Experts of a small language model: vocabulary 16384, 16 experts in each of 8 layers.
Below are experts of layer 3 (counted from 0) of a mixture-of-experts language model. Rows are named router (the router's row for the expert), gate (a neuron's input weights, with its number), up (a neuron's input weights, with its number) and show model dimensions 0-255. Each number is 128 + 32 x the weight over its row's rms, rounded and kept within 0 to 255.
Before each expert's rows: a language model's description of what the expert responds to. This comes from a sample of Wikipedia text that the model never trained on.

# expert 9
Clause connectives, discourse
router [ 97 135 102 142 153 123 118 113 157 159  96 113 111  85 114  98 191 136 149 128 183  87 103  92 129  62 151 152 104 120 121 123 143 141 139 106 120 122 169 153 102  67 181 127 153 120  95  99 177 145  70 143 110 116  70 159 118 154 105  97 141 148  97 140 121 152 108 176 112 109 102 135 165  77 129 164 171 175 120 142 105  87 197 117 121 128 141  72 118 178  83 127  91 126 118 180 127 121 153 140 136 102 147 153 140  65 135 141 161 154 142  87 126 190 159 144 101 184 185 164 116 134 185  59 144 164 109 126 131 161  57  97 157  74 101 150 113 116 136 172 164 186 126 133 140 141  82 148 116 128 113 126 120 144  99  91 117 127 120 121 178 132 133 149  95 103  86 165 125  83 230 125 142 154 145 137  70 111 121 171 147 158 201 101 125 133 105 142 133 185 160 110  87 110 124 142  85 117 159 117  90 172  90 109  84 136 184  58 134 156 174 131 161 121 121 152  87  98 106 133  53 171 137 126 132  74 151 143 187 137  91 136 127 205 151 133  87 209 140  98 158 143 179  87 151 115 170  88 114 164 125  83 137 150 112 100]
gate1 [183 128 174 197 117 114 112 179 158 132 113 138 120  95 114 156 127 134 152 120 117 119 109 114  81 145 106 108  93  84 192 122 117 151 164 158 105 132 116 124  93  97 128 126 124 158 107 158 100 184 122 157 100 112 111 171 182  78 131 160 157  64  92 207 106 162  98  74 121 227 135  97 148  91  98 147 150 166 154 164 156 101 106 140  87  92 112 150 157 114 150 145 132  92 130 106  72 158 129 129 134 137 144 113  99  75 115 186 148 143 133 128  72 130 154 111 157 116  98 126 159 172 115 114 113  88 183 116 109 184 138 226 132 129 130 154 142 180  79 175 120 183 164 170 150  62 184 153 119 128 123 121 204 118 126  86  70 186 107  72 118 130 118 149 178 170 142  99 121 108 162 110 123 119  95 137 121 151 136 145 191  91 140  95 120 174 111  82 122 105 128  81 110 189 107  91 142  89 157 151 115 124  99 107  98 146 101 175 115  89 145 164 157 144  84 133  60 131 165 163 150 138 140 149 122 147 149 160 129  84  53 135 117  70 170 146 128 121 102 117 107 112  87 161 144 120 170 113 165 160  64  94 118 158 142 162]
up1 [132 156 118 139 145 181 184 123 135 125 135 166 131 155 123 134 153 154 147 165  89 172 118 103 181 126 173 193 103 139 116 122 227 129 103 157 123 204 159 131 132 129 140 129 178 176  90 142 177 171 139 148 103 128  99 163  78 184 176  92 198  98 133 161 116  92  97 111 157 180 132 152 174  90 144  96 134 177 110 147  98 148 149  82 119 101  98 124 119  96  95 168  94 152 112 161 146  60 163 154 169 104 121 185 110 167 211 148 121 112 111  90 157 197 103 160 141 114 115 132 142 113  94 168 138  80 187 126 135 124 131  98 149 129 118 109 176  80 109 116 190 154 165 198  75 109 150 124 180 120  87  78 167 106  89 124 121 175  83  88 131 154 159  96 111  68  57  91 181 122 130 142  83 124  98 132 133 137  87 109 121 151 125 161 118 153 138 158 151 145 163 193 134 155 125 131  87  97  61 173  70  89 120 133 144 180 100 119 130  83 130 116 123 121  78 119 140 127 146 133 202 124 135 140 124 135 157 137 157 143 136 145 157 145 161 113  77 135 148  63 128 170 125 118 159 124 137 144 185 128  81 134 141 135 153 133]
gate2 [159 136 148 157  86 141 131 133  84 141 124  96  50 138 160 184 150 161 146  69  75 171  59 159 173 146 110 125 150 120 147 127 123 123 183 102 118 131  97 174 141 125 147 174 167 162  92 123  95 129 162 168 147 136 135 122 148 192  88 158 159 167 138 101  83 171  96 103 140 138 120 102  91 132 170 156 131 178  97 149 186 134 112 169 193 202  91 158  65 113 135 145 115 131 163 104 115 120  78 153 157 141 144 166  83 103 115 147 144 119 117 110 103 129 121  92 161 144 125 112  99 165 127 101  84 124  90 116 167 193 124 117 112 117 150 151 120 125  86 123 149 147 146 168 191 155 168 170 157  92  39 109 174 115 146 172 167  92 176  94 156 122 108 119 125 119  80 105 120 149 114  96 140  85 160 159 136 138 178  71 111  60 131 156 174 198  93  80 145 119 129 134 159 175 121 159 132 122 117 170 113 112 127 124 162 107 131  98  61 112 136 114 108 138  67 182 122 100 110 132 149 139 119 114  74 147 152  83 139 124 166 109 127 127 116 172 166  94 173  87 122  91 131  98 185 126 199 129 208 132 184 132 151 137 184 164]
up2 [108 154 133 133 136  73 153  83 120  35 131 149 191  98 160 122 170 152 174  98 106  86  97 120 128 114 108 114  80 129  97 125  94 138 144 131 153 128 165 176 151 142  94  63 101 145 136  87  99 157 139 175 129 166 187 133 140 101 110  66 121 125 121 157 117  81 111 109 195 142 179  73 164 157 131 104 130 117 161  85 142 126 100 138 156 148 149  55 127 145 192 105 145 119 119  91 143 210 125 156 164 176 147 125 113  85 112 122 136  90 134  92 102  84 130 159  86 157  96 141 117 107 166 110  79 118 115 113 181 132 185 148 112 147 151  80  61 144  76 111 139 125 143 154  96 170 214 104 155  94 100 154 110 108 148 113 130 159 139 156 165 131 159 158 113 179 124 158 102 144 131 138 110  23 104 141 100 122 165 182 129 120 174 148 222 119 118  80  87 191 100 167  98 139 159 166  74 151 113 136 128 168 151 156 124 140 166  67 126 113 135 191 112 110 119 167 139  77 129 115 158 127  82 112 117  84 154 114 134  97 127 121 201 153 132 149 136 140  96 151 119 146 156 124 132 120 125  79 156  71 124  88 112  95 101 108]
gate3 [137  84 192 132  87 147 118 110 175 120  86  79 131 132  59 123 111  95 118  47 130 186 130 143 121 111 110  75 107 141 134 162 107 123 120 173 117  95 125 120  92 133  97  94 134 161 120 139 117  97 109  78 119 161 117 152 153 127 100 114 124 147 137 139 189 146  79 130 142  68 108 103  72 129 186 125 178 130 198  81 132 129  74  89 125 170 150 129 139 109 213 115 143 132 167  89 108 135  48 143  73 169 124 138 138 151  63 152 117 112  99 150  90 113  72  66 136  89 193 133 137  94 110 151  53  51 136 126 133 153 169  96 112 130 111 122 150 133 102 160 148 155 160 100 138 165  89 131 179  99 118 153 111 141 125  94  91  66 106  93 106 130 134 141 131 154  94  96  75  65 139  83 153  81 174 140 167 100 133 148  95 146 145 148 146 165 140 163  79 149 109 153 131 122 119 114 135 158 151 197 129 132  65 130 100  99 135 100 107 154 153 134 145 121 117 170 187 152 140 128 212 145 141 145 126 114 130  99  71 128 122 137 134  60  94 132 137 129 171  88 105 144  95 170 208 155 157 135 147 138 174 174 114 149 169 145]
up3 [192 110 144 117  97 174 134 153 143 135 112  92 148 189  76 103 144 103 129  78 109 154 216 118 129 135 132 118  73 115 145 190  88 108 106 116  98  97 148  82  68 144 135  87 187 191 129 156 103 129 112 118 101  78 151 173 172 193  83 165  61 139 130 145 133 150 123 148 157  88 111 121 100 136 168  97 112  93 183  88 156 127 100 139 154 158 179  95 138  99 164 154 147 127 159 120 116 110  88  94 134 167  92 157 156 155 131 121 139 128 129 122  75 104  99  63 138 102 111 171 121 187 130 163 115  92 128  97 138 144 137  99 108 131 105  93 104 123 115 130 157 134 140 160 205 145 139  99 108 111 108 169  69 114  64  78 102  49 107  67 122 114 169 119 168 151  94  59  81 111 132 101 127  62 182 121 148 141 146 143  57  80 109 113 176 142 140 154  73 149 126 103 165 123 138 123 133 149 151 148 100 132 103 151 108  65 152 130  74 140 117 114  94 123 174 178 163 112 188 121 177 166 106 148 117 123 161 137 103 130 149 141 187 113 103 138 147 175 169 102 211 134 122 158 130 133 155  92 139 161 167 146  80 123 120 137]

# expert 5
Sports match reporting
router [106 147  80 111 119 157 110 151 154 139 182  87 103 121 114  33 144 162 137 148 110  62 105 148 155 138 147  55 173 100  98 132 115 161 181  97 163 113 153 116 152 197 112 168  72 116 117 161 162 187 152 113 118 144 178 172 124 106 140 110 129 132 107 116 149 135 125  88 202 106 107 120  71 130 163  99  88 145 124 174 219 150 170 118 174 142 157 111 146 137 114 105 116 176 172 120 141 125 147 128  98 137 201 102 130 109 140 134 117 155  80 131 145  69 134 118 129 133 112  87 152 147 117 121 137 117 164 110 195 132 178 143 111 177 138 130 135 146 156 129  93 152 149 120  93 160 174  69 127  87 151 162 133 128 150 155 157 128  66 103 119 128 121 102 129 124 214 118 109 157  86  71 157 129 146 175 104 154 145  45 149 163 153 135 130 144 159 107  71 141 136 190 124 103 127 106 165 115  84  84 216 135  80 135  83  99 136 134  98  99 119 121 110 105 111  82 156 182  89 157 107 148 137 147 126 109 137 136 122  86 178 122  94 109 174 147 142  93 135 149 162  92  84  86 114 132 178 126 137 128  67 108 101 144  84 217]
gate3 [108  99 165 131 177 137  83 104 171  35  45 204 146 148  58 112 120 120  54 102 205 113 139 127  85 127 163 148 143 104 112 125 147 136 167  72 164 142 125 136 173 110 147 133 171 161  93 113  72  96 157 157 127 129 160 161 127 108 164 147 114  92 136 127 121 170 119  91 174 113 131  82 117 105 143 178 149  96 122  69 189 105 160 187 138 152 201 109 101 117 174 161 138 104  71 183 106  82 108 121  97 146 118 104 106 133 135 129 148 137 144  87 138 210 132 174 141 132 127 149 114 121 153 131 117 146 140 147 130 132 105 148 114 128 139 123 164  97 164 175 118 183 115 100 108 159 111 113 107 178 106 107 148 177 127 142 187 107 120  68 131 164 142 115 123 120 136 110 115 109 169 109  95 131 131 165  74 151 132  95 102 140 187 161 144 201  85 153  97  80 154  70 117 160 134 122 107 122  98  98 111 118 197  83 114 118 139 126 165  76 113 113 184 127 164 128 136 147 142 142 106  83 114 129 124  77 171  60 197 122  86 106 126 109  84 172 134  81 133 103 165 157 134 125  99 161 150  99 172 123 180 119 171 159 118 163]
up3 [150 160 125 123 156 126 146 126 113 212 103 152 145 179 127 160 171 109 108 159 133 167  98 111 105 153 110 144 128 131 173 134 139 138 144 139 109  61  80 165 133  99  91  69  97 208 130  47 158 133 152 180  83 124 151 165 130 117  91 160 140  68 169 158 123 109 167 148 166 164 129 155 105 128 117 120 163 143 134 125  96 181 129 156 150 101 171 119  98  92 136 142  41 130 120  58 140 182 103 119 177 158 164 151 165 162  60 192 130  91 122 156 112 108  97  79 128 157  83 117 126  62 156 146  92  84 107 137 103 134  80 143 140 143 126 138 127 186 151 126 163  86  97 157 103 106 120  87 150 143  74 107 119 126 123 174 185 162 151  47 183 171 136 105  77  92  97 185 167 149 111 155 154 150 102 118 100 182  70  87 102 167 121 140 110 143 101  80 128 157 148 127 111 162 158 150 161 112 139 115  93 143 129 101 128 113 144 112  96  67 100 110 110 106 115 179 150 105 127 159 184 158 168 113 101  85 171 154 158 158  99 120  95  70 118 134  98 178 148 155 125 115 141  77 132 136 122  85 122 138 108 132 133  43 112 126]
gate4 [178 167  83 155 136 117 103 121 148  90 124 151 143  72  89 185  98 194 111 187 104 130 110  96  90 100 152  31 100 170 117 157 116 142 132 133 168 117 198 159 112 111 127  95 134  62 102 112 141 168 121 114 106 120 147 155 130 108 105 200 121 143 103 119 149 149 120 108 123 109 118 145 103 193  83 156 106  94 152 134 132 131 119 140 134  80 135  90 110 180 147  91 110 137 105 200 145 118  85 166 131 143 131  55  82 113 122 117 159 107 193 178 148 132 199 161 142  85 155 120 126  83 183 167 137  96 117 128 147 120 136 100 105 128 156 113 120  98 130 129 139 119 146 160 104 106 110 136  86 104 166  93 116 173 145 100 149  89 100 117 121 126 167 143 111  68 132 153 135  82 125  62 191  82 184 147 135 146 135 133 108  93 144 124 144 141 137 160 114 134 164 155 126 117 115 144 143 138 132 158  78 131  69 121 122 116 148 146  85  95  66 158 104  42 126 135 150 142 101 163 152 113  66 129 108 112 150  31 132 113 140  62 182 201 125 100 177 130 198 138 109 178 187 107 168 136 174 134 181 103 110 141  93 164 111 119]
up4 [165 130 155  55 140 140  78  70 104 141 101 131 160 149 109 143 140 128 122  61 147 154 119 116 133  82 114 154 104  93 165 113 123 127  82 148 143 103 120 168 114 192 139 201  95 157 106  77  88 103  56 149 105 114 162  93 115  91 131 103 114 103 186  99  92 103 147 175  64 191  60 103 116 147 154 212 147  65 134 169 107 114 132 115  96 139  89 118 151 135 111 109 136 109 179 101  78 108 141 156 146  84 135  97 166 145 136 168 122 113 152 119  73  83  76 170 125 160 176 175 132 124 152 165 140 156  58 164 112 137  60 153 108  97 107 157 148  97 147 114 146 122 160 135 135 147 129 101 164 122 126 119 144 108  96 158 176 149 165 170 180 135 144 182  80 124 121 135 185 169 113 177 160  93  77 136 124 160 120 108 150 104 139 132 118 121  97 124 134 165 128 119 142 153 170 129 112  77 163 189 151 136 154 135 133 116 145 117 141 154 130  96 156 148 104 162  75 126 126 134 154 151 153 110  72 103 144 142 109 130 116 136 105  97  82  91  63  90  23 159 146  97  87 129  89 111  85 150  47  81 137  84 137 105 143  96]
gate5 [145 160 171 123 116  97 156  79 150  92  96 151 165 167 153 130  86 139  91 183 153 134 179 138  93 145 138 123 160 139 189 101 116 168 137  91 130 150 123 140 143 113 132  89  96  72 150  86 174 155 103 114 104  96 166 118 100 144 139  92 150 134 167 169 153 174 118 142 129  93 134 104 148 145 135 111 110 146 103 162  89  96 129 140 114 150 113 133  84  95 103  97  66  71 115 150 166 129 120  95 122 128 119 131 111 142 178  87  82 140 118  88 136 124  94 129 160  98 172 111 172 159 144  66 133  53 128 143  98 156 147 131  83 105 108 142  61 123  84 130 124 148 158 111 149 131  96 107 185 109 140 144 150 167  94 132 153 191 114  97 128 129 158 113  81 104 103 135 160 155  91 109 133 192 105  96  75 189  61  96 119 102  90 132 144 115 199 198 145  63 144 189  97 136 121  79 142 124 162  79 114 117 162 156 129  88 121 169 167  53 140 159 156 175 100 122 157 104 112 148 131 197  86 131 138  78  70 118 147  94  80  63 136 158 122 151  77 112 149 109 133 158 147 206 177 142 121 131  68 143 184 171 127 192 107  99]
up5 [ 82 156  97 137  78 133 149 209 129 121 140 115 130  93 136 140 112 107 153 139 164 113 131 154 163 125 115  76  68  86 185 106 163 171 149  38  91 149 191  70 211 120  87 165 165 101 123 190  91  90 194 171  72 132 173  59 135  77 144 138 166 101 152 141  94 178 167 129 156 166 110 189 108 114 108 156 118 124 108 123 124 112  86 167 143  94 180 121 102 128 132 154 116 114 147  97 121 169  99  92 117 148  78 114 146  97 132 107 152 123 152  87 178 137 135 105 162 100 127 180 183  97 163 134 138 129 105 186 162 144  84 159 133 157 194 165 130 131 119 140 114 144 108 130 133 151 161  95 178 172 135 182 155 112  91 122 130  88 122  99  79 156 125 105 121 123 166  80 122  97  60 192 150 164  50 105  92 109 125 113 150 135  93 138  98 147 128 151 163 119 147 101 103 120 117  96 110 115  74  82 150 149 160 121 129 141 104 110 143 156 123 108 118 159 163 141 152 128 180 105 110 134 136  87 139  81 137 110  69 143 151 161 166 183 138 111 160 171  90 118  81 174 133  82 124 153 134 111  76 118 138 141 164 164 194 124]

# expert 2
Inner word syllables
router [136  83 123 150  99  46 155 172 120  96 156 165 124 139 147 130 142 151  93  52 116 145 147  96 124 148 161 156 152 139 143 149  55  74 116  93  88 100 127 148 109 109 112 128 114 111 165 121 101 178 107 131  99 148 126  84 110 151  99 180 112  95 128 100 111 138 111 109 119 130 177 137 132 126 102 161 121 116 200 144 114 120 173 140 163 113 143 215 121  62 146 128 129  67 126  90  79 125 141 142 137 179 149 125  83 155 126  78 174 122 116  99  99 136 204 118  95 143  85 160 140 122 120  94 132 117 156  58 103 152 173 147 152 134 177 160 144 168 149 170 169 145 175  87 109 116 175 128 151 110 158 138 128 180  67 140 103 192 141 123 129  79 153 194 110 112 164 150 178 148 126  94  54  95 116 127 147 144 165 170  94  95  98 155 178 104 120 118 131 129 179 151 134 137 202 154 144  80 128 188 103 114 132 129  72 159 155 151 159  77 161 107 126 134 188  59 132  91  95  65 138 111 125 107 133 126 175  96  92 120  93 156 167 134 142 108 146 158  55 104 118 127 170 138 147  79 163 146 145 123 204 146 137 106 134  87]
gate1 [164 112  81 145 129 132 127  93 132 104 148 152  77 117  80 191 127 134 137 129 126  99 195 104 151 114 158 107 136  61 103 167 161 111  67  74 122 104 154 102  54 190  87 120 100 167 166 125  99  65  99 178 106 128 123 146 119 115 170 140 153 135 134 180 174 167 106 182 174 157  94 118  87 107 152 172 129 126  93 138 128 152 103 134  94 137 121 125 128 126 105 178 103 137 167 140  85  96 121  68 159 134 116 152 128 116 109 142 169 137 124 155 144 155  83 160 148 172  62 175  58 174 122 128 134  86 129 167 147 117 110 161  77  51 162 100 128 142 148 192  65 146 172 145 130 117 144 158 172 157 132 121 107 122 137 133  89 178 110 191 160 187 132 172 163 160 171 154  92  90 173 144  71 107 160 174 143 147 113 126 154  80 116 157 112 161 164  91 127 159 139 192 132 146  75  73 139 112  93 100  76  94 121 139 119 161 124 163 138 100 102 131 159  50 122  78 135 142 154 103 135 139 153 110 160  61 144 162 109 105 111 142 136 163 113 111 117 135 136  55 131 171  87  77 166 126 141 148 104 160 182 100 118 132 107 131]
up1 [106  36 118  94 171 132 131 116  92 108 147 125 144 123 100 121  32 162 178 176 124 142 177 142 115 103 168 150 130 141 116  46 159 176 124 159 148 139 161 135 142 138 136 107 119 117 126 150  79 177 151 151 163  93 127 157 154 102  96 100 148  56 133 134 137 128 141 133 195  98 123 134 165 129 132 105 151  95 191 132 122 162  77 111 167 159 142 164 122 109 153 158 146 114 180  85 189  79 154 121 116  85  93 163 188 176 169 140 100 168  96 131 136 117 103 105 161 153 107 137 122 168 115  99 118 152  99 153  96 117  88 124  77 189 101 129 120  90 130 105  83  74 113 134 189 188  82 123  97 106 167 115 111 108 141 148 137  62 122  94 121 187 141  58 102 117 116 151 120 146 110 161 128 141  82 125  64 105 189 115 173 182 154 111 129 118 121 153  99 133  86 129 160 152 155 127  90 185 139 144 153 134 133 114 123 179 132 177 182 164 112 151 153 169 137 108 101 139 173 159  68  84 107 122  94  82  66 137 110 143 137 122 126  89  96 104 126 142 147 158 179 131 178 110 157  55  94 142 104 130  72 124 183  94 154 144]
gate2 [144 177 154 173 102 134 145 145 111 147 174 115 121 149 133 211  84 114  58 145 154 167 136 146 140 129 146 142 153  92  92 113 104  70  68 133 153 106 150 121 132 113 127 145  94 148 153 183 168 124 100 137 130 138 129 159 164 100 143 151 135 142 132 106 117 128 125 156 107 118 132 119 151  93 147  89 108  88 130 205  93 203 163 112 147 117 128  92  91 140 130  84  62 167 164 154 141 111  93 111 142  57  79  96 141 131 125 158 135 106  88 132  98 101 151  66 112 163 135 165 112 128  90 138 132  86 182 114  91 142 133  99  90 135 175 122 129 107 116 146 119 168 106 194  67 145 132 126 185 143 184 154 168 160  78 112  68 158 171  91 101 187 117 181 135 128  89 140 184 170 115 178  97 189 175 137 125  94  42 179 109 110 159 153 170  86 102 112 100  92  75 171 203  81 152 142 156  83 139 161 113 141 108 123 136 176  96 117 140 168 138  77 137 103 153 131 130 107 117 129 101 104 133  83  73  99 115 151 134 156 170 100 124 162 142  81  69 104 128 122 110 188 165  71 137 150 138 139 113  76 128  97 117 121 167 168]
up2 [117 137 173 155  75 144 163  70  95 166  88 195  48  87 161 138 130 124 103 164 124 116  93 125 171 105 170 103 131 119  94 107 133 136 146  99 147 132 154 114 171  83 123 142 129 154 130 180 138 180  92 122  73 129 128 142 181 132 148 136 147  94 107  77 143 135 160 177 184  95  82  82 130  89 149  94 142 184  91 154  80  76 104 164 128 124 124 114  75 141 135 131 155 118 132 169 114  97 151  84 207 135 157 166 161 155  76  86 106 121 116  94  87 122  81 146 137 118  82 109 162  91  87 101 135 195 137 103  93 107 135  64 136 116  91 132  96  77 111 113 188  94 133 130 113  56  73 111 132 179  64  73 106 138 106 130 168  83 137  98  70 201 111 127 141 111 133 114 143  62  88  94 140 137 190 163 163  95  81  92 112 136 151 161 148 138 113 132  70 127 140 144 143 104 147 106 166 143 166  94 127 101 102 153 153 117 114 127  88 107 137  88 160 175  98 110 141 174 134 118 120 151  98 136 154 118 103 150 115 161 104 157 153 161 124 106 126 191 116 141 138 144 119  75 174 109  58  80 137 140  74 159 161 167 157 140]
gate3 [160 158  99 106 158 190  80 159 145 184 127 139 118 120 113 119 110 137 167 144 129 124  99 116 102 207 112  77 141 121 126 139  91  87 159 128 157 108 122 123  96 109 135  80 135 104 118  83 161 102 120 115 128 164 163 188 136 110 173 168 144 117 111 111 179  84 143 128 169 138 116  82 108  79 172 162  93 111 122 137 119 144 107 189  76 153 104 126  72 161 209 133  87  94 120 201 121 155 145 100  49 189 105 184 170 130 102 107 116 162  60 124 141  68 168 134  97 131 149 130 104  71 105 121  99 135  97 137  65 130 157  97 153 100 117 117 162 114 103 141 163 111 175 119 121  77 168 184  89 158 135 107 115 115 136 127 108 112 195 147 207 136  98 149 129 128 125 178 168 157 117 107 129  99  96 113 160 162 116 134 112  92  87 133 158 125 119 109 132  80 138 120 113 142 143 233 124  63  86 122  82 118 158 126 143 112 122 129 115 149 117  69  88 127 140 150  85 194 152 150 115 131 129 123  81  76 101 137 187  62 104  89 140 106 150 189  97 106  99 125 117 197 114 146 124 149  98  90 173  83 138 137 119 175 140 114]
up3 [ 93 102  71 169 164 135 181 146 148  79 114 142 123  76 183 115 171 115 111  98 102  93 112 154  78  98 114 101  62 118 180 127 155 149 121 131 131  92 101 165 134 152 100 122 102 128 117 111 156 123 149 139  71  84 115 125 107 114  35 147 181  87 161 147 109 214 102 115 156 171 119 189 121  87 146  99 112 139 138 135 158 129  90  97 155 147 193 151 148 156 170 170 155 164 131 154 170 169  93 132 111  93  99 148 171 156 142  97  85 184 147 185  55 175 138 152 157 100 152 186 154 141 176 117 158 112 121 101 144 102 159 159  78 126  80 126 114 147 110 139  72 143 120 107 163 163  69 139 113 144 153 115 125 145 148  97 132 141 139 168 116 138 169 172 103 135 148 146 101 106 164 104 116 150 159 159 168 110 131 173 156 133 133  54 115  56 187 143 189 149 153 138 131 140 120 104 145 181 138 107 135 113 144  68 115 126 137 183 114 124 113 126 139 179  97 144 120 113 145 150 108 164 109 106 198  99  88 126  96 141 161 147 109 125 120 148  97 133  87 153 104 216 137 130 120  77  95 182  44 161 103 152 150 135 108  74]

# expert 8
Clause and list ends
router [172 143 122 100 198 185 168 134 160 104 106 142 180 151 115 159  55 118 155 113 169 100 162  78 107  91 151 201 116 160 161 137 142 150 143 128 163 151 132 116 162 107  83 135  45 119 180  97 133  72 195 179 117 110 166  96 154 127 121 127 125 184 128 157 172  88 100  96 139  98 113  90 100  66  92 148 107 107 152 107 122 153  55 169  57 157 178 165 171 164 170 123 152 129 115 154 172 132 156 143  99 183 146 146 131 154  66 141 134 106 123 132 165  84  64 179 145  93 158  62 136 135 162 143 139 143 114 121 126 105 162  93 160 127 134 101 166 100 132 116 155 124  97 126 147 156 132 153 132 106  81 145 126 122 169 101  88  71 128 178 136 102 113 208 101 169  98  80 150  66  82 140 176 114 126 136 114  78 110 131 144 135 122 106 133 139 120 109 158 105  99 122 174 122  90 185 159 157 104  93  85 139 106 185 152 107  66 147 156 113 134 154 142 137 138  73 109 148 136 114 139 165 114 137 166  62 122 118 139  96 104 149 152 135  88  97 160  87  71 143  47 119 140 116 115 116 123  99 147 144 142 177  79  97 123 120]
gate0 [ 24 112 141 104 153 113 122 115 134 129 146  61 135 119 127 115  86 155 123 140 146 200  70 113 107 102  47 108 103 137  99 103 115 141 151 162 137 175 140 148 178 115 125  94 138  92 166 116 153 131 120 111 173 117 107 117  71 112  82 116 107 101 147 137 148 139 183 111 115 117 105  73  97 182 127 134 130 162 147 167 157 118  94 108 116 144 153 163 108  80  86 131  97 101  67 115 147  89 162  86 109 101 116 108 167 102  79 148  96 133 152  80 117 160 132 223 149 102 185 115 184 144 154 114 128 117 118 106 140 112 107 155 129 112  99  73  94 131 162  81 139 109 151 117 155  92 126 135 205 152  74 164 161 108 111  85 154 119 151 129  77 128 123 148  98 134 150 195 184 151 137  99  82  93 108 105 139 168 118  96 143 167 135 116 171 121 159 107 152 112 148 113 101 187 124 150 153 131 160 128 152 110 124 187  94 166  98 172 106  44 157 159 160 117 128 157 116 143 106 133 198 100 198  89 127 158 139 122 194  82 156 109 162  50 130 127  75 136 146 133 181 136 166 108  70 162 127 121 176 104 136 180 177  93 120 102]
up0 [178 109  93 178 189 116  87 159 135 152 113 131  98 118  47 143  85 118 128 107 114 133 100 111 116  77  89 129 139 136 112 176 102  85 141 127 124 144  65  65  93 110 130 170 132 109  66 135 135 127 160 108  95 121 154 150 165 132 140 154 185 114 161 128  95 141 117 196 128 158 161 170  91 167 143  85 114 155  95 155 130 136 169  79 121  98 188 136 130 167 141 176 191 102  85 156 142 128 101  96 160 114 103 164 167 134  98 115 101 100  97 135  91 149 139 117 187  98 109 138 170  72  99 168 128 103 165 119 148 127 160 132 110 158 194 154 111  85 125 202 135 178 124 120 121 104 184  82 145 143 124 116  95 133 131 157 105 127 129 160 162 147 107 165 148 174 159  81 130 168  81 114  88  84 187 130 172 147  73 163 128 140 152 129 141 157 118 114 175  91  50 111 186 117 153 187 171  60  70 121 105 134 123  95 126 189 120 152 161 114  73 141 120  68 180  94 119  87 130 132 154 150  95 150 171 130 128 119 182  70 136 129 143  76 146 150 112  61 154  69 132 139 120 150 161 150 152 173 141  78 127 146 145 121 151 143]
gate1 [107 217  84 114  93 130 110 126 142  90 171 105 120 195 134 220 152 143 115  98 108 100 146  74 136 134 167  95 120 119 136 122  72  94 194 156  89 182 102 175 146 175 132 136 140  95  92  76  99 173 152  93  99 124  98 140 143 111 120 139 204 149 122 167 144  97  83  91 133 179 133 130  94 118 115 122 102 115 180  92 124  95 131 125 123 119 189  95 133 145 113 129  88 158 110 115  47 130 161 109 144 131 139  84 167 159 153 165 153 156 142 138 102 139  98 132 126 162  65 144 138  81 131 154 150  87 126 100 202 131 158 121 125 147 159 112 100 163 126 136  97 128 144 127 153 114 170 126 177  83  71 175 148 158 127 170 146 131 157 110  87 135  82 144 114 137 126  41 144 125 153 111 106 130 166 111 171 220  81 121 180 134 138 184  74 149 103 154  84  99  93 171  87 123 122 201  96 118 128 118 155 130 137 144  50  86 122 104 102 141 138 138 113 171  98 143 111 159 111 188 111 144  92 147 118 116  71 170  86  98 119 170 127 110 109 142  95 121 107 130  54 172 133 121 172 139 125 166  95 133  98  98 141 146 160 168]
up1 [126  97 143 180 171 122 149  85 105 123  88 147  95 123 107 175 117 154 122 121 158 192 201 176 154  94 110 112 161 159 126 116 104  79  87 148 139  84 151 128 102 108 169 123  86 139 170 147 110 117 125 167 152 166 120 130 183 145 115 119  68 152 102 132 170  82 105 205 126 171 172 127 104 126 136 163  65 133 126 159 132 147 161 113  89 190 108 105  85 104 217 156 130 169 158 185 164 146  99 146 126  84 139 151 108  96 173  93  89 148 142 215 156 147 163  57 102 187 138 157 148 148  99 110 119  97 139 177 136 101  93  99 146 162  79 127 136 122 164  97 134 112 131 118  98 167  90 146  67 137 137 177 170 128 147 135 128 114 122  95 119  71  93 126 127 100 157 159  96 173 148 152 144 161 124 166 101 175 119 121  95 109 135 110 114 115  97 120 117  88 176 147  91 135 108 143 101  79 134 178  90 118 130 137 113 118 112 148 114 140  99 167 120  83  39 154 106 108 101  90 164  68 107 112 122 116  89 119 135  97 137 213 136  98 187 118 105 188 151  90 119  93 196 126 105 135 130 145 127 170 119 192  90  82 146  89]
gate2 [ 57  86 138 137 153  69  88  74 167 117 133 101 162 118 107 154 107 180 185 134  83 128  78 156 156 182 133 167 212  85 165 116 102 184 147 137  91  88 127 129  96 111 140 166 130 132  88 102  73 179 102 174 205 116 127  96 106  59 168 104 139 150 123 158 135 117 114 136  99 152  98  95 101  91 112 118 126 102 133 146 145 155 118  90 129 136 139 147 150 165 136 158 119  82 129 169 142 123 132 112  96 108 119 125 137 130 111 115 109 159 171  77 170  52 145 172 117  86 103  94 190 147  68 132 213 106 103 165 179 148 155 176 115 108 178 129 107 119 133 103 149  87 159 132 133 123 138 142 116  97 187 120 124 144  88 102  81  73 172 168 103  76 117  92 165 139 113 154 112 110 150  65 161 114  92 199 129 133 106 106 139 152 158 143 119 156 134 108  84  99  83 171 118 112 108 135 121 104 124 130 119  95 140 140 132 112 123 145  89  85  83 119 136  80 113 130 133 142  80  85 148  88 159 138 106  68  66 102  65  96  71 146 185  85 125 131 132 114 112 128  97  79 143 106 214  67 127 127 147 142 139 125 136 181 114 154]
up2 [131  91 127 117  88 143 124 212 108 149 144  91 167  86 104 131 129 115  97 126 134 139 156 167  81 167 108 114 147 117 185 124  58 119  60 142 159 102 148  60 152 178 150 166 116  98 119  95 164 113 142  60 102 123 140 133 114 134 128 157 135 104 153 118  93 104 162 151 128 156 167  46  29 179 140 144 118 147 177 122  81  96 118 175 143 184 103 142 179 110  94 114 109 127 161 148 126 127 114 117 135  94 135 184 130 149 152 161  91 144 135 137 125 136 131 141 168  80 126  92  93 144 119 178 157 104 171 133 122  90 125  61 147  98 127 159 161 121 180 198 124 148 144 134 152 122 180 119 149 171 148 134  93 157 111 119 146 167 100 129 113 165 143 126 148 142 137 126 161 161 115 164  92 104 147 135 134 126 124 133 109  77 108  57 115  73 154 176 150 203 129 119 130 122  98  38  44 168  98 187 137 106 137 116 103 107 204  98 139  97 144 133  62 144  82 112  97  80 122 150 113  99 108  89 110 160 165 162 139 112 169 114 103 186  91 111  79 142 105  64 117 126  90 171  92 157 131 134 133 129  91  77 112 178 126 136]